{"n_layer": 11, "d_model": 384, "n_experts": 64, "experts_per_token": 4, "d_expert": 64, "d_shared_expert": 384, "activation": "relu", "moe_layers": [0, 1, 2, 3, 4, 5, 6, 7, 8, 9, 10], "router_score": "softmax", "normalize_top_k": false, "routed_scale": 5.22, "balance_loss": 0.00039, "balance_bias": true, "init_std_router": 0.0218, "lr_router": 0.000637, "vocab_size": 30075, "norm": "layernorm", "norm_eps": 1e-05, "tie_embeddings": true, "optimizer": "soap_variant", "lr": 0.00303, "beta1": 0.95, "beta2": 0.99, "grad_clip": 2.0, "batch_tokens": 131072, "seq_len": 1024, "train_tokens": 417900000, "steps": 3189, "dataset": "wikipedia_en"}
Below are experts of layer 5 (counted from 0) of a mixture-of-experts language model. Rows are named router (the router's row for the expert), up (a neuron's input weights, with its number) and show model dimensions 192-383. Each number is 128 + 24 x the weight over its row's rms, rounded and kept within 0 to 255. Numbers have three digits each.
Before each expert's rows: a language model's description of what the expert responds to. This comes from a sample of Wikipedia text that the model never trained on.

# expert 38
What it handles: Past-tense verbs and particles in narrative or biography, after a subject or "was", such as came on, worked, joined, began, over.
router:138162102125124104167157154135105096125126129154117112163170156122156123102109156152094114096127088155139116188160132138136130145146114092108137090134154152134135138142163122135130127125149117120146139172079109148140084128103166121086093139110131126101143163113177171121113121127125135111108126167126117083137101143136132137135122130115106150125138162137094144114118081167167125141137128107125100116092154067110138146194101141124108127130121090146105118103132146127116117129101152135133084084134113078162123108116152137121110109128115157147109099133162138131119127116123100129
up0:129193118131130149158102111076111137108130156174149097104113169125150121104103097111111118169102129135151142133086200134145132143117117148110111127128127112140115132133127143165144142140141108159093125115141097108137123147092140129129137160151130167125091144125152173110155143111114124064159110119107124144123162101145102115149117101097159129128113083127152130170137128098109132084120091158113099149124101122157147110172141095182173148120156153118112166135080157179153121111112107196088101101143104129167130096165181128141146138117127113123119132127123100083122110164134101158
up1:091106162156111169132103176111161159148169073096090134123136150106148129126107119194075149094121141087138119126174125060126132111135125143163138142104092123115138140132117155119153120089121103149138112105130148211138161123121111112137138089119170109142124133125140115111123132129188118128120082090132056108131145135128122081110104147135109170174105172121118125124126148144135104097119167126181158124095144149090135132162107128098155096125113161150125156136129113147165162133131142143166164148112136123110137126107122142151150141079111146141126130101158131142148140112126128127
up2:117139101124161141127112131131109111131149150134156185130130139080118123148101112142128172155123082139157139128147122066126118097126129168114145111109115111087148147171072116163145154071118104182140142117104122122117133128102168135155148120105109158155120132124098097133099152146106146170167155126169153148133094078141081072082124175129074128152110110127102138126085090120122101145134141069142142162170137140124110135145126110171105097106144128120086159099096109110141122105134120180126104119125101137148168122109149133132161145096139135175080130149128121176117123084156127139
up3:140146099128093151107120124158104139133132181155107149142136155130117134099113116120150123130127105125135157152125104111093129126138157100125116129153138127120153120175145108106143129151064145099126145106079110208168147096129159145140126094129114091132132130160112109114086108134112109100119089130107119113125070148138140155125153151209132103175133147114098147131129106139148108096100142165115110112153121116139102095127109104111158132142148121164110134159108195149143111123120146129121099121117152076120120111145160095137101087181115103065122137109155167132138098136103134136
up4:108164145133131108186165107093083147128130103126145110083093068097137177120134135104137115135090131123163103166117133130108136100153120136132130088123121133090154131134109119114167160169069121112135109119103151119110143130107131115145118092140107100171136146120130122107125112167105143123132145107136147125128140125159126140115139134100140125146125171099125109139125174159175115103117152146151116159136169144157132122093130139137122088109180118119144149150123110198122159089105130151112114152179113107125154101145115148100142144154090109137145109141114117156124073103153173141
up5:121145148119140150144121126127144129086133120148144100153091169115113119117122154089135080133109136097151115122132128127093145156129093139134153140120144141140146125105119102119111153076116156120152152145135125132150088099162151155109156174116143129182119159115093147110111168136112139128118112113101125127152123134133120150094131147131105176105118100110122159143120131149148078089109122142150119180129127130139147097140152191134101109128118100148102067157109104120169159101139144147142077130109053112124107142133116120205145125130101135129119125154135088110129125143133112111
up6:161162128154119114097169164139121130098127128163136106115082113113101114102115165099082110116082139167150124119103156108130132104084091112142101122119127129097143144164171124121123098147114133116130134139133135141126132140126175100157097115137079137145146164107123123135133120117135150085143131148088125102101094095115143173112098104121141123086096139163103092123140111118106135127122147132129077134106099116105107076146142135142151129117085112116167156128186126089109127113092154116099109133175123133132176154042127136118124124127111149100098120124134146151117157124135118116
up7:129128128157136123121138132106131128132090103167110123167093083105103128117126167122113140112146135136119101166137134112106098130144085146127121113124116125099127139156169124123137145169133139098105125170124125090151122071163093171154144113114157167130164162116139139083102086147108156137117129114152158142136155188154111158145118107117152129145156124098150115128110171075121117129144120114142127135153146104159154111144148174113106110129113110143098103140122118129096139143097153090135137133163148159160115134113159128163126181165142132115123130136173132129132155153147138153
up8:138108137153094166150099172132136141137140133136156102092142130113085116140128089132141145155089098127148105128120153134117126090144115128120172095136140108170132102130111104068167133140161147166143170102101105144158147150115129130141123130087074150160092083106145149131126121125144146108116119093152141097105141097125138126102115131124092159149147171132154135153155111136137158103151122155139132149148144111128162146110122151142160106121126137091187116141135143098134173102104155140099143154118112129114100152105198150134115123098086150132131110102163153119148142119160097126
up9:112123121108153116130143140128148138091129161111061130117156118102181144108123159134113155114137122133165132118152102151125138124129165083075147153179138152131125134117168160104135131176124127160111141113137125152154073084129101123070125105177069113158134106132098117124094123149135147090143114124142086122127117132141140115117104133133142101146136137150098130163124181111112131103123113088097108158127142115049142140141063121145127139163107128122149151157141117112114111128148160102129094091147133142116125143121106125095134145089109140153152158122164115108123138138154152130
up10:129121140112138125121117152163106144127154119140118143169111139088078120109100146162114145134095125112089150160138113121116135123098133132131107131105113151119136140165125120146124121103137187082155165118157167173180100101143135120140126125141112094107144117111140083122142126171139150150103144145078102121139120092109172152154095133131131159108109143134108157134103112126128092068153087143107125147118104072132128132144116149121135161145124171174181102160138149149100101131129115145106100129122112124130143118114140105118139121158102189077092072120139127114132153098134083163
up11:102127142106165135122131102099110113161155134110124132139149141157100112069150094112125140111098157130106149095181086138113156115144119133129155199139144115097110111122175119105173131094087126122124107106128152144134106149091113116092196078158132122089123130133117088147090120149125153138102134147127169172141131116113145118152107143103160127201140116123077105100127138110145113120131144111129114150144185098131108156147109148145117131150119146157118126156094128113145095097092136108164140110162099118169105151128141132118129129155110113137135125093142151125102143087069121109
up12:147125139193128149129146134083147136115131134091165154154161135122118161104118139158099192113086127121170108096130169129148123136170137110129143165128120097152155145134135118112105145134110157131129114118161129137135142124123131148114136132177117132120135136085162135094108149188096126145132155159165131153103135101112129128115116149106104132123144137134131116132113128123120151115088162155113113116112142090160192138159108116147100108102094121090102127130119123183108131111105150169121096149131153068149152162121106139124147107105109150137147114140108136143094130120114106133
up13:133173104123122123128136159106094118135098130139134088108148104176137117133100153153147112119130156101130142137160137133062125120092109156117130150113107140100121109108157107098116159124153123124118130175128146202132133161107119097086129149111157145116123131082111150164143109142130153114114114167084175161135192114088147135116060119113088168093104183116122174108165098165175145099131166156145111133163116160099114114131127160098132128153103137105135122056114116128155104125109125137086133105104108142120163121115138121145125083105104097140088126152113135121139127111130090149
up14:110097123109127103136111093156118179163126129114129110132094117172112130097136080160108127146151175110094128170130122100118133176127097095122094131134148131103089146123176118162141109113129123128104146117115099136136137124125097183136100143131143102189151155127136138142126113123144149137108157106087100147118121118124177129170176157165141128098143100118146106121160163086138109099113148192070086128114123089131128086162105082133129065124126129122109167159139131158132124119127125119144182164114143142132113111163146089126107125120117115093122068165117103142130102142135113137
up15:127103121117141090157105118160102125116153132138124131142139155113128135106111141111136109163112119124131143095133129138118167140139135098096173116119128156125118125135146138139117104142151113110125138170124155133123160050143169132139142086129144134087112106163144143153100109153101167122164121135156173122109169153134129134107130112137121165130135118162106135133148132185137051131133092138104110130114100135120171159171135140108106129153172156131159110110138107137158089141120135133107155157135140146160153148142152136153166117128120091124163097089127102088120079126114073124
up16:114130116105099155118144127114121119069114103173105120117123146148177143104136115181118149121132119105096107115139150184156149181088108123130099139121139118142173158106168107115150124140182147154114112115181086107093091099153163121131128128154124093113147165119110129124141149138119089104148129139146163108140122117100129170118125135147108131141113124126114145137151105115133116133082075137116094130134127113117134123125102124106099154162109124137135136099142128156149145118129145122142154103150136135190136152163128136110110149133133183112122116126097131078154087164117116136
up17:180112115161156150082117068093125082151140114139108085147157149158116132151120103180136081124111122100129129107101160112134145114147123142142120121134120144125080098132142156131126150116144114143084121164137141124093102085147118148139143147122111120146084121154119160156138144181085145136095145149066139107107178128097144147099115118141089149119110148121165129118129107118155157126120144135119118110143110179160141093171090103130155152122079102117093130135152105117154100146097137154123160140065129065125145157183119157150118158105176110124122118115097114133108185134148162131
up18:114180155113135127177106111143143098106165142129107150174147162072074082091143152118137110124112102143120138134094138117120156110116166114106121131093112140132126094077093138105142141096159120159088131113128110114133115108170156136139097101095107125165098109146129141174093126135115154171167133126083153100151154078122073177144139104116138145112182127134115122132092155118113173130150127121176166122124115107150114113117133131115103119129137100135105128136134134154121106153114130102135118153142118081143141172134125168152121140120156131118112119162100144114137123139131145075
up19:150175128152118160052159166128152105155067156130153112131131127129094146138131145108135092167113139154094137139105135111115102139153137123139140131107123084185122087114167152126140119101159140159124106106122148113112096117122127149115131132130165147094155123149112174140162093126136101108123130151139069111125139093082103090111145142132145117124113134124162123157079141113145127136123122089149137114192117109101147163129091133138175164100149137120182121143113086129184133161134120126156125115148165091129101101080115144163118091138119178151147153136137115106120139139158120151
up20:113154122142150158139125136106136098151078150110145150154156127176128074130138154161129121158172121130120150108126146108138115115137096142116153115112127176109135140091130171133135125120160130104106157153185096076092101121108130102108120156112132100069140090109120152110153143110154152143118142133143120129113111142135140123143093189097149134155118155137119128140081150131125108138143104114156137156139155173083173123156156162132082128106091111139108120138184106085136136136107159127113150128063138088089153160135150120142106133122151072131093135095094090129126132101111111122
up21:100138151124126134109181119144093125126116127135098100163148146144117097119114107133119127126109142144167145135150163143151093108137096148119120123160131136132112169129156084203134120083115105154136103105124106123168114130125103142153103190157114113115164158115083148115123132146159120091119126098135096155123124101112108125133126105101130122121090100118093104129145082128110116144130124144101129146138091101131177132098138188126155163087163134169091120145109126183145107184075168133100167136106162164164155163137163153130151089111104126112155130163133166139127112145102109099
up22:146155117151112111094160148119132121133112107150153132197116138132107122148141167151133133122104174104139099114119133127132156114134116137114117134138132165061111115112133144109136113130123117124130162141140121142200102130125104121178137117128113151141190147113135116150111106143136154132113093163128103150073165117137126138139149143119132102187107166197138118140111150110159150134134119110142131077134134124137137122119152087163139096121093097141103144146093114133118157130100166115130125142150119114110112126134131163088109081139111134075168123132114122114135185106107160132

# expert 29
What it handles: Nouns naming creative works or events after the/a, such as album, film, song, review, game, debut, episode.
router:123111144132124146141126147139104089162140119169114091123131080137111112087134118132098164151105121187119136091166126097155118160142089114117161124140155102137137120158142100146136157133130109117106143191142110129134107138166095127118132147096106140107085140126101116102110149134162148142118143124138104103102126144117125137133146147100117067127122150125158113107146160087127182097155107106094157131101104140122103155175088154147114100148115130144121143140135118113138140130102149124109118117184141163177130172091117121142170105147140107142140159147173135128114128122116095170
up0:143137125122117088101114128102103137143183147129107118162098089086111112129104120126160109152146105132103125137122142106096146128131138177166099109136153104172142077117142146108155188160168127130082123138111124129098117103132143145135110098130146098148100150156127135129130102137120123136110064138118163105146179121108107129126106169130161104143110117150141119142136162117170158117125117108139124105122125124109119116105077118128067119135134103109134169146122131170112126106076113113175128102171139113109123147114175150120146122143089113167127130157127109124157099119101097083
up1:125123094102147129084099108115148149124140177123088126101104119162132101135135135129141152101119134112148148117099126145140124129098101104161137150154077135143137126105134059155129125127107106117120133132157137154136164133143144136164185129107113145132128138093151126151117147120163139114110115108166128135132152101142134149110116108117102117138092125110089140138131147079143115124145146106126150146130134126149106119165107114121133120160112162132145139126139147117107063116133123145130134161149130120177149132126129121149098118146086141121176112138145133128120129105189116142
up2:117144143145081120104112146130120107132124090115120103107114147134127158150144181120162137142144133154147097130115130107137147117125121134116142113110105147122182115109125109106124137124133082165104098168094117127163163120122117130148139114139105093085151135106133104142129148148170105096120108182107139097119114152151095143115159110112104171121157111126180118127110143143086177135126139154179095128140159115098137123143099106161147123052177149135137125136135132108144181125117092164127131160123133115101106145130141164124139139107145120151136162130135107124152085169105075121
up3:155159131111114128099124105146123118140155134083138145133101142112112132121161123118147117094104135148162160118082140139157141150131143170098125131132106136171102135115152104147139119136115113138109112114151158150135136132132123100172122140118130135134148160151124116147085112120125112106098168152133154154092148089146111141121127126131160107138148121184159168098128140085051159158084139059110146120096115130153118169133142082138138118100117144125145174161129127131096106109155129095158156149138121121158162148076096121111173100120097137128110121144110086123098159115107165143
up4:141082111149102143142083114140141099146124148077096150161143077101137120098110178154113087141144132148134134178125132118089117121147114160127129173105129081164120122183109146131098149097145128098159144151137178070089155139112134126143161133137150129117060160093158117149085140095142161144152112162115122142163090120128154126107113144135154099112140133115130168166168123102125128122151123109114095160100107098138120178121164107141099104132097092102118095103159142108146134137146177132143138126168153111140099122138138154096151133103147138158114201099136143121141166118110130103
up5:121111136139149142128144138086143126122116141139101144167125104152176143099127073138107140122100154111113124143111130154111139136125121086079101152108143069126180137144102124142139090103175061099159068095150112085093146118123115109138134143100161155117110061112165148084133132128144130148125152102159111090107068122171171167148151096154117119114104161122099167164139173111185155157119150133105153127154132110112106159098110112134120126127108143139142117097113112142100144157117142152116123186140174108110132121107132122134125135168099148136122149116124128138128099155111116106
up6:127111075078124161115134143131110106116129092164133129154118093176094075085122136125106139114136184146150156145136173134135186138109126109099172125139089117140163127113143134174125137137133135166116151169109114128143092164144134087124145126090135157129170140188201139119063095138164139124134150131175150129106089132115168133153148144136136130132105111149086119160129090131120105125136126100113183180124097090108136105141131117069094137134165133126130110149166131133137144112074175142100138145157129105103158122156145160143166132143152053155140119118139144119118127136119153137
up7:102121165114124147099124127104179120132119117106129135125107113092085115118123084139115118127095130160121105092199187173141119114117109121129117102098098167111114138152120141109113098182158119084120092111125109103143122142092108160140138098150119135133123138137070133113089120139140162195092122127117133126120160114162131136122168149121123134183126156138103162124174134121154147084128144141127125148128059120116138122109132155152159133109128067123155159180104115129130131138103128177154119112077094129154138115158100162139148156143117154136150122109131137101087137132142127100
up8:105104126136144128100138131123151126142119133169127075114134123111097085069116145116118121124144134097162135129136110150134148142108105139166146166147156124145109155139114107137153115169152119108141133145137146106159153133122113111123166128129102131122140131127117087103109146112098127100131116078115134128128109096175161152144164123109095120120103108112131135152150104157095140124150160132129151144094119122107120086144123118115094154117163081147150176156096095116098149147155099133102117129092145100159128167141147132145134114133075091097087169104114161076141119128105089117
up9:145135104075117170126131133116148128138104142155112105162152105111109128137092121121132143193069095197141117176133149098091120129144071142115131131138142101152096115150111130139157112115142102128141169103129123096101132097134091155097142179106125083125120144115120133090125153139134146134095155148139113140102105147200129108158104137146130116188155110140133143128128159097140132130133159142154118133155127112135106118161109117115170136097112133108120116126137127090180140172148158157161132080093136115105111114147110076089129119099128112104123146142147111099077096113128117163
up10:128110152092147179137124103117184133143091097143109117121137095138108145100148142132155114123146143178110089140119142135128089096136127107123130193133117090072061102132121112112098137125139143089110158162143106161131143156085098178095165162117088147142101169134075169134115147104146129151130155131113155130100128095110155147131158143130149091091126116125146107126160116065116094108133112131081157144144140159119127102109096107124158097173098142135126146123074103131158115080133129127125106128132175140164123127124120156095159112155113158150127139142144116142133131160116131126
up11:092152114123112124100155125131147163123118137113118109119146115144141107119138112113105124112147128169156125150151140103135145112178164126149150173130125154130142150155141081127173123139102127107123125135138146146127131098086144115141125122128113116122179076119111120147114131160113084086134155140108117134132141128117149130135136150180121157100183115171193097139128188148169130126150147109107134123122136139066111157147132154104104120161149147131135069180159144121114115107132144127138103111137117108137132129152082139118117111123126129096158127117143113110147105140115131202
up12:160120087128145155136126080128115124100135141130102116104107182172099110112135139156136084093111113136160129143099161083159146136140138108130132125144109116088110117133114101100160132153148171140104131143176126123111163156137143116139116123124071114138178187160129136149128147109119133104087122123126171116080164147131102127134149144106128152144165122119151147149180130091110118115097130112103128149126118137153112099102108120108142174141108158111133068119162163095145116074114142119119145160116125107142097143143087166137068127134121105137122120082161159112127118107160162104
up13:108122083089122117177086174139156128113102130101107119152107112142107118117114108130149132127176115121147150113133100153176142157108117129170138104137096119107087097115132100130149130110099117156122127149131139146140149132159106159142119137102154084063124150109126087149129150125122108115128139165125155178096110116152130128113106113172120114115092112102143138182104131114126142114169151147112131131182120134113101125139125102149120106105145139139147129130163135115145133078092121133121148158156078127117115179111081116179125162133149149072092135155176131130133137099147117156
up14:118165107095109187115117078144143150136105124142146151110168065094144153119131104100073123101115139065139152107105111128148123159106107093134127183128131163094155108121083146173162135148176159135127136120170113158152151124080099104156155125102149136119130131157158129143143181117149117099131126079154158098123076127102109091085109117166161147146136127184133147157135144143110145100130140144108162144133119164103105149122134155156108115099151102122112150165092140169063158125115118170127168156137120145114152124120138157128149110084143134169106124125120117116118105125130134086
up15:137109151112115143101146177128142163135096132134132102061102120086142119109129150157139126141094099113157108107148143123141095169115124149101146105145162113111135109145117098132159136147090111127109142106095159143172139122129131151142142127128093119129103135153137134142120113144154111101156130155134134144121137094168105107165138134098128064128129116126153103111120137138151119126134132155108141120108079152162139106156113118139140147141081150157085108145130123168124107166102109135110059120137099080139132140127093144127122158127120128111108159083136134139101169127124132164
up16:103121135093165144132122126136109106121179164152149130085117131136104102118140171145121134131139142130153165121117156108139141108169122117125177111083128146139123111126109126108160112143155133137103134136147126143177114087133105085104154131074094128126122122155118125116136115133181138095125113124164123132080122150134140169171165092147107124155157143105130101102160162099145111140137155147195146164123123118140167115146097140162091168107103116149116123110100084164113102073169095135105165142154118089146175122148161131116135130111147115141123166121119117084125162130137138130
up17:117130140113126098111113124157117115113117090152077093126133106131105136136125160146119088111117157149137137127108134105134154141097114144111099139123105167113126140134115136131092129150126149114092148122138157150132147096130102146130143144120119098077120115135129146145104121088128145133153125158094148148146102164117142118174139143141108139146126146158108152132156156155112089124150109111071131157076129100062176125118099128115101104118129158097177115117120136122087131142159126096106124154163105108100170125146104183084144149167179095116119143136118160126145134156119065147
up18:101089123130116138147135109089148152105120105122096141129073164102110131153137144104118162125118138110156084127125132125119135142128090136098147196149125167140110121142177167116155138115130109113087080151134126176161174125117103137126130165125133102108099138105157147127120091122146119134126147115144093121127120103121098149132105144156173097118111133120154107125138142130148100108144129177102175135140130128111151111117110144100110140141119138107119158147155143166120109144077113151106134142113117157164128097119145152121164102154063120164142108123159143131128121129115181125
up19:155078154129145164160143149088113133140144093149152094146141170102091143099116136133172159133194133142144130143114088111117144136131153187157114164141099166071122088119124133128130139127153089173098133116069082167152159120164101115128107102135138151109116148127158116184125137102097172123133164118117136154131170123112133181115131191115109131107123126118114123120128153153120140078087139155111104154099122122104134085135109133138121090113135143088077134100161177162147122137129129099101122139086157129142127103125142149134141124111084148151127141121148119093151163129111129142
up20:109112169170126119167151135121143121137198150120125115139109087101149119120112122083122144114166123098150122118088112134144133110145109136133149109102104146148153119144120129152128154121077155115129089151111109130089110098113125144161118138152128132138109123122084121124109104079117128121099152127143165143126101095137114109173114138153123123104141092141151148189107147115142099127141100137113127138095089171153120124106090133146110110105136168102095138119131134135113133114129129112112134146108119062194082096116111161129196125168136127132144132095153130078110119127098147140
up21:087127114132144124128053160145153094150132112134091158099101121123115190165123084127103161111124115149138146125129132127153110128124095146145159145161135109098115162132128149119149086133124123137118143157103140155132118107129159137145118113076098134149163097089127090116143121126128162134170126139149135172101133120099160134121154129185138097105084161106102111118152117114143087117125147121129139110118124115158122133115120094156141157106100116149146128155094152093170138171100132144132148143135081154127135131133130135095108117139138096112099088162104087136160102128128146146
up22:135098106092124154152118110093141128098144140107087133143108113125156132158101160130127178144177152137112126133137154107090128124136120189123130116139131112137158131129097096123106122111168144124089106143113074120115125122167173132155113114163166137141112105122174131136140146151160131109102119128157141097117152179100116126116162132158103054127137081115113121107149099088120129105201109141118123129111152107140092105121116121133168138116128144141150149129136128086120080144146140085085143138165111131107110144096109111144143119152092163170150102117127183165113126137091133149

# expert 23
What it handles: Compass words and place-type nouns in geography and route descriptions, such as north, Street, Avenue, River, Valley, Bridge.
router:105130123144093145156097107126133137167123141161151174096152104147135149120136103148143117119115108128113092170132132103125134155094179111130113139138088117129124127135145141107135118106149154108084122119122133124095126146102121094132105120118115164150129134093136123147131165109100117153126099114107105159150119115119148153132134119136156119094090130160124096127166079112156113115136117122130166152151178103147134094134135113111156159114121120106132133132083103097121090100118121115133151085141140147147132132123129106129125157098141174140087129102083139112144151139098137137
up0:131111161134157095146099161137118144097135174115158119148132116123159121143159124107156130132112125157121107163130125137125165105132137133163121134102095105108113155165094092059134134117137124162133165156118088139138111134139129170130114108090120174104128111114129123106136081105112133121115096095130130104134177125177092147109161124112128099085147137084143152157111127172109092117109098122151158136106189125121109085152145065103098121142118132132059120164112130119130156094140160123123105124105131126112129168140154113158168098092114084130100113090120118147159113136118119132
up1:113143127133159110136104146113122146108079119080134110089176162187143122116113097144106131155115108110118101136142183134139154149130134137132157180117120111098171119099142106121169144100110127150130143143112117127132143136138145115117117120144117144156139095133123143082125138115125127115133142085155127113099152126062094112144134118165133098163132149148119107102111142146133098130141143139137126103105169112135147122106053115181136093112153145151106132131157148109138159115112151169123113138129126134136161093088103142101175146125118087169073123170125116126125180145114109109
up2:095111094153136134156101129120070102152152118099135118129119152113095122109136171106165103131126107060100127121095113092124112095103133117124141104148152117143164144103122148146101120119153134100147132147108145135154109116105099150171136138106119108133113083131179136188108115151142146141124120133120110127108164133155150114156181123126148162120165123133135137088102079121149112150140134133124177109119117145157130109145146147133133127076115158099118112133061125086125128098137135118129111101128136089138156180140112136154151132097074136124167137134120116133112081121114109130
up3:137157111119137113132074135108135140155143105164131082159149120160122137148103143120144131120100120119160140132125118118150095118092141120120143092105078125133131149140146122166129129148112058124153155114088109108126151107137158119123114096117116124119098145112115133113129126110164142138126117109094124140077169122142175157142120102127148126111088143104119146146106137125121103130106116108116143098133148170132144140160105093135170143160132121106127157098113096071131151108141130112148134139119103095163123124154097119132150111151111098139073143093157142175167136104098096131
up4:143173109136120137119099147130127143126174059138083148107154168140106122165095143116151143119135093166108089153165171071157132123091082133148136162128106144107118115125124122137136141156108142150084126081160162128150117105111183141105092131141146144069139126112140112145111149126122108102098114124101114149099133146127158165179110104120152132139141129104159113115121077167112149122079121140141116151127149117127106127091129089122144135056136145093129119146147154163118149147137156150144133150124145140138137124126138134077129161103182128162112138155127129135114127167120172104
up5:106086120095146162123095130106110084097124108154149098138175129149119123135145122096167140155096111106161119106143130110129125134119155122133170164108144138135132139136088121104157155148122126118126140109109069149149166187120156128178145107141119110108152117104112125155127126151125123160145101140152166130119143077136100125103127115135155129151122134145070151132164109115132114164144154099163104147111179141093150143140168131121135136155117136128115156155141085129147134100097126147122115106133095126179135113149169176150113166116095093079127103099152130082179119150109104141
up6:102150158114145100149129201139140153118127098148108144103117111110144131191138100172147131206122143168165165112149128095105136099101127103135094149140122093114135119178128123114131127138143142173130131165108103153120090144078112118167130136075126116139171091140162152100103126102172143133133130099102115125085129139160126122075110143144157069095116132109157110146152175105140153179117150073105138139132159114137123099111089136125130140129156117132129140138122145117121117145129119132119098109096178147164134104181150152118163122122122123135089130167157124092105140122116134135
up7:132160089113134125149109117120120107111090103118116131094131144136146137082094105132121104109121168133130079085125128089151090172100098116121131117121076128135125108170176148102102154125111140105108137118075111129148138146112178120158110129087137116109128110102111125092136162093126105117134127144152095135124153123162128125121085112088105162168178125113127150137084100106107152170097130165131153123145140143154129116129107131088142096117106132094104135127115118139133130113136128106100145128108100115100114151099114122121157151100135207098126141114138102104120159102123140124
up8:101143117060133087147126136096133106128102113113147095122098111123128146140155142179146130131120148159125119163142157117108136129157125142123118136100140103119150116124123156147147157135102135128125154136130093103126119123155110128105115164135133141131148135122129114101123081142152137142097164147097146118104128110122119094122060125126175132132121100100141174083150111119137129101129150129152154193167142120126110102069151087116108095161128149134172150098094129186110141124089167120098118118093128097146141126150112124121153141122131135130110126115122142095153167085139181147
up9:148119096146124078110093140094147097155115137139109122163099110104124130149134114135109149128117138106085123131101174134137169120125156134144097119143115096124136089095115135086131101110093132158130142112157119150108161146077151133121107163154099136122121118130078122165125119167137160143122102133136157136137151125112153128120147136127167150123119119147141097111095124106150152086141168141157151112156153108137139085101110112097111178101145092132164153141101108140084125121090088100110145146131177076109163162155115111137157188097102137127095119112087177099161150130100127149
up10:095127134115126140127093132119125080087114125136113140149083115131124114113107083152137114163126077149115122185139134121092206132097154113127112142186133106118167161126121143105138095130112110101126135127111100095148109129160116122129169157100113153119104088131100088150130118120137122125139149106131166152106165125137121093108147127177119160138103123193148116153099125142111119161139104119171096146101145094130147133172118145136124165135099135121135149114103147168110123123114172127150116119155144090122139138143124152178116127138124102106154092122078176160115132105120162145
up11:145138154137121115128113092169112133124092138073141108158139132105132182098189129120158130127105164117151095101068140108126160151143141158192128157135146112161099155138112137134144129100104122138095107086103109141164134179144082169171153100088118143149101116140128123132121139143099127136166161130154162109120113172141114124099105161125148122140101139138151124105115129151126159116135137079169109109120171079182144131150138092092142085119118138129127104142144097112123150156124145161111111122122128127170114151165123129122123136142098130144107161107157130123133133139129102141
up12:131119118101149157122170100068134135079122105088139102088101157125178125148114116111135148148116149087153117143147098137109128125121163159145127133159119130114084175123099141096112126108093153097128113121112143093167125135132134097115121169121142140148091063119170128107127115139143097115169135129084104123174144149096101116091150148162073155129151131141102149156104106153099102125180107131116132143099081126118153124196167135137132131128120147159099115112142141138126125159095146127129168114135090115080121161124170111124138096102102102102089134136141129096138115098133145139
up13:113119117119153167092107097140116115131092062116130156114138121113160136163135120101114150110099115125127155128100138123163153123086143074140132122110120107094130105125156148099122111108160080101149109078136140156145083122154123151155143121132097133139120099103159120132097107133141096112113136170127136115081114160119109146123129153129145158123059105130131118129107125136129120107153106104131177098143112076179137122133138113121155163118121125101104141118153151128102175113115163149127145070111147135179115114129160117128095147094127113162106119141123142128133154136105152126
up14:138130148103087153139107136154080117086115091103137118112173125151128095109106160114167133143141101138108127088126122103123141149102143175116098121124122134112137083150093111104141142156123133155117129154095108144175150145110086134175142074138091112118168104158151150099138128126109080110163116100118138138148121120134095156084097109140122164111175155149135097096134124110124093139159127118135121140121096136088112130152117159127150115128115113159128141162142164134117172135103119130142140118087162140154109126183120122115112121181112183157083105139145181132150115120130158137
up15:084145094162139106144132109144132141145117112104113094116149147115124099115103159143125167117147173122093096118123151120144120123147110097121097164151091151115088100138126115087138174109144108139097120140110136103114119131123095175123153103098128143158140144103132139118129124135143069104097127150137115164153140140122102159090133135125135101113169116143151094116064130154097089117095116143148102112145161165124104140118147098146123136106116121118125129116130125134173109076140115149137133134124166119154112142131158131135144168190131139135142144109134125131155099112133171094
up16:105151136093099130148091109146150136174143163128130153134102145107102096164074162143106163132117092130157125124120151173155121138123148133119153114153144124157083145143099183098098076116117117095146130144112153159123135108140121093126162111157115143097086086143121124122144145130124129132136142115157110118162141092107159138128151104152123140139150087071159170180156107138117097110154126168129108161136115099153169094090139090140129140107146160177126101165149124118094122091172075143121120144119111087142151127146095144129109132156131157138144111091125112138115133144113145161
up17:103088187092104153093116129138089126095125135131133116173138114097138149144119109142125124122122100128139190133128165103154163174126116137081140149180159103110163157138136124145130143171110132109103115147124171148118131134088100103124149113094135138128151127142148138122105120142126135148105145121180098094079121140106148140149133104162137128126093094145129136122105141139131101113122133134148156111168157103094148148136120158121116131152126117129164144107147128095143099133118161109156105155119116141176083107081132110102147168150124106134126113127146119082116129103146130155
up18:129159121106156143115143146167152130163095164121117158120094125128135142114130101121094133115134125078099105142121108096127144148116133101126161127137103117129148129131124139147134108168154127122120123126137140145132154129171147131093098168151134130129119137134135112107082145111124125132150071177175136147137127114096130116105087144110112104112142120097161141165122146119180070181088110158116137107145098100137100101116142130128098120171118102099087144153109108161126121154177101161099154097133139132102127114134095105133155163124108131121147163093120124115145104173136156159
up19:133119120104119135110124133146148087112120136149153112149127168050142167116087135157160094096121114141099115101109146143156097115109121104138131158167106136113147120189102179126111140136153191180095132119127083079136125128093144148161106087110125119184150127164143108151103135101156168142111093131093144148182167113112119139144129133106126115119110143087129113161062104107131152109133101120104129142186129122127111134126121124180145141128112122147127156103124111115169110125136141146134089100126117169087117163132150114148137100129139131118117149132191163123086129131114154128
up20:156137132090146150160099117106132116149112143094175136181141143199117116104158136116179111112150117140109154140155099175116122107127117132118155141113116111100148164100171133128127157139132134147149112086110167087106141116138134152127137142134127125112126150077144137111079161124127094112142089142133152118130121109170096083144110111143119153085129121168165109133114159106154106134115126134096171103179143074144122099119142133161146120151144101120167130097126141133115128144143154158112117100136158138106147139118101178130130150172097116121065149194089109096161118118144130117
up21:142094121158128111124113129093086149141162133140141082118159114101124127109150147139158107152149134073138129133100137128137125135086149086140165125125151091151132169102085083131081110137103152138140169124139125089104178130132135138177139116141127142179204102074120122110106161093117125154113074120161120127132170140175151096116176114079107156093136099142182128117108084128125111115077120147136152142117126094116138104153113125142161141117151120151120122140143123132133139137132133132104136121129131136130126137139104153149134138092116134135129161105147105132120161178163082115
up22:143113130164134129129085147141094136111142105099163182153163117124130120155089117139162111175165144170133121100114181109133129139073099112140141160110118158112132135141158141140106133060138141145108118084113103149113151116081138102172122144134140118133107137115201123099134111136110143148138153128118069130109108152119152117155142185141140120065125146135103101107111143114094151129138152088164143138129111133116126085168160150119144157117136144146111120118101107184172119138096119120156146104112134128144151142089123100125112113141138118112124130126163147164118169144093106126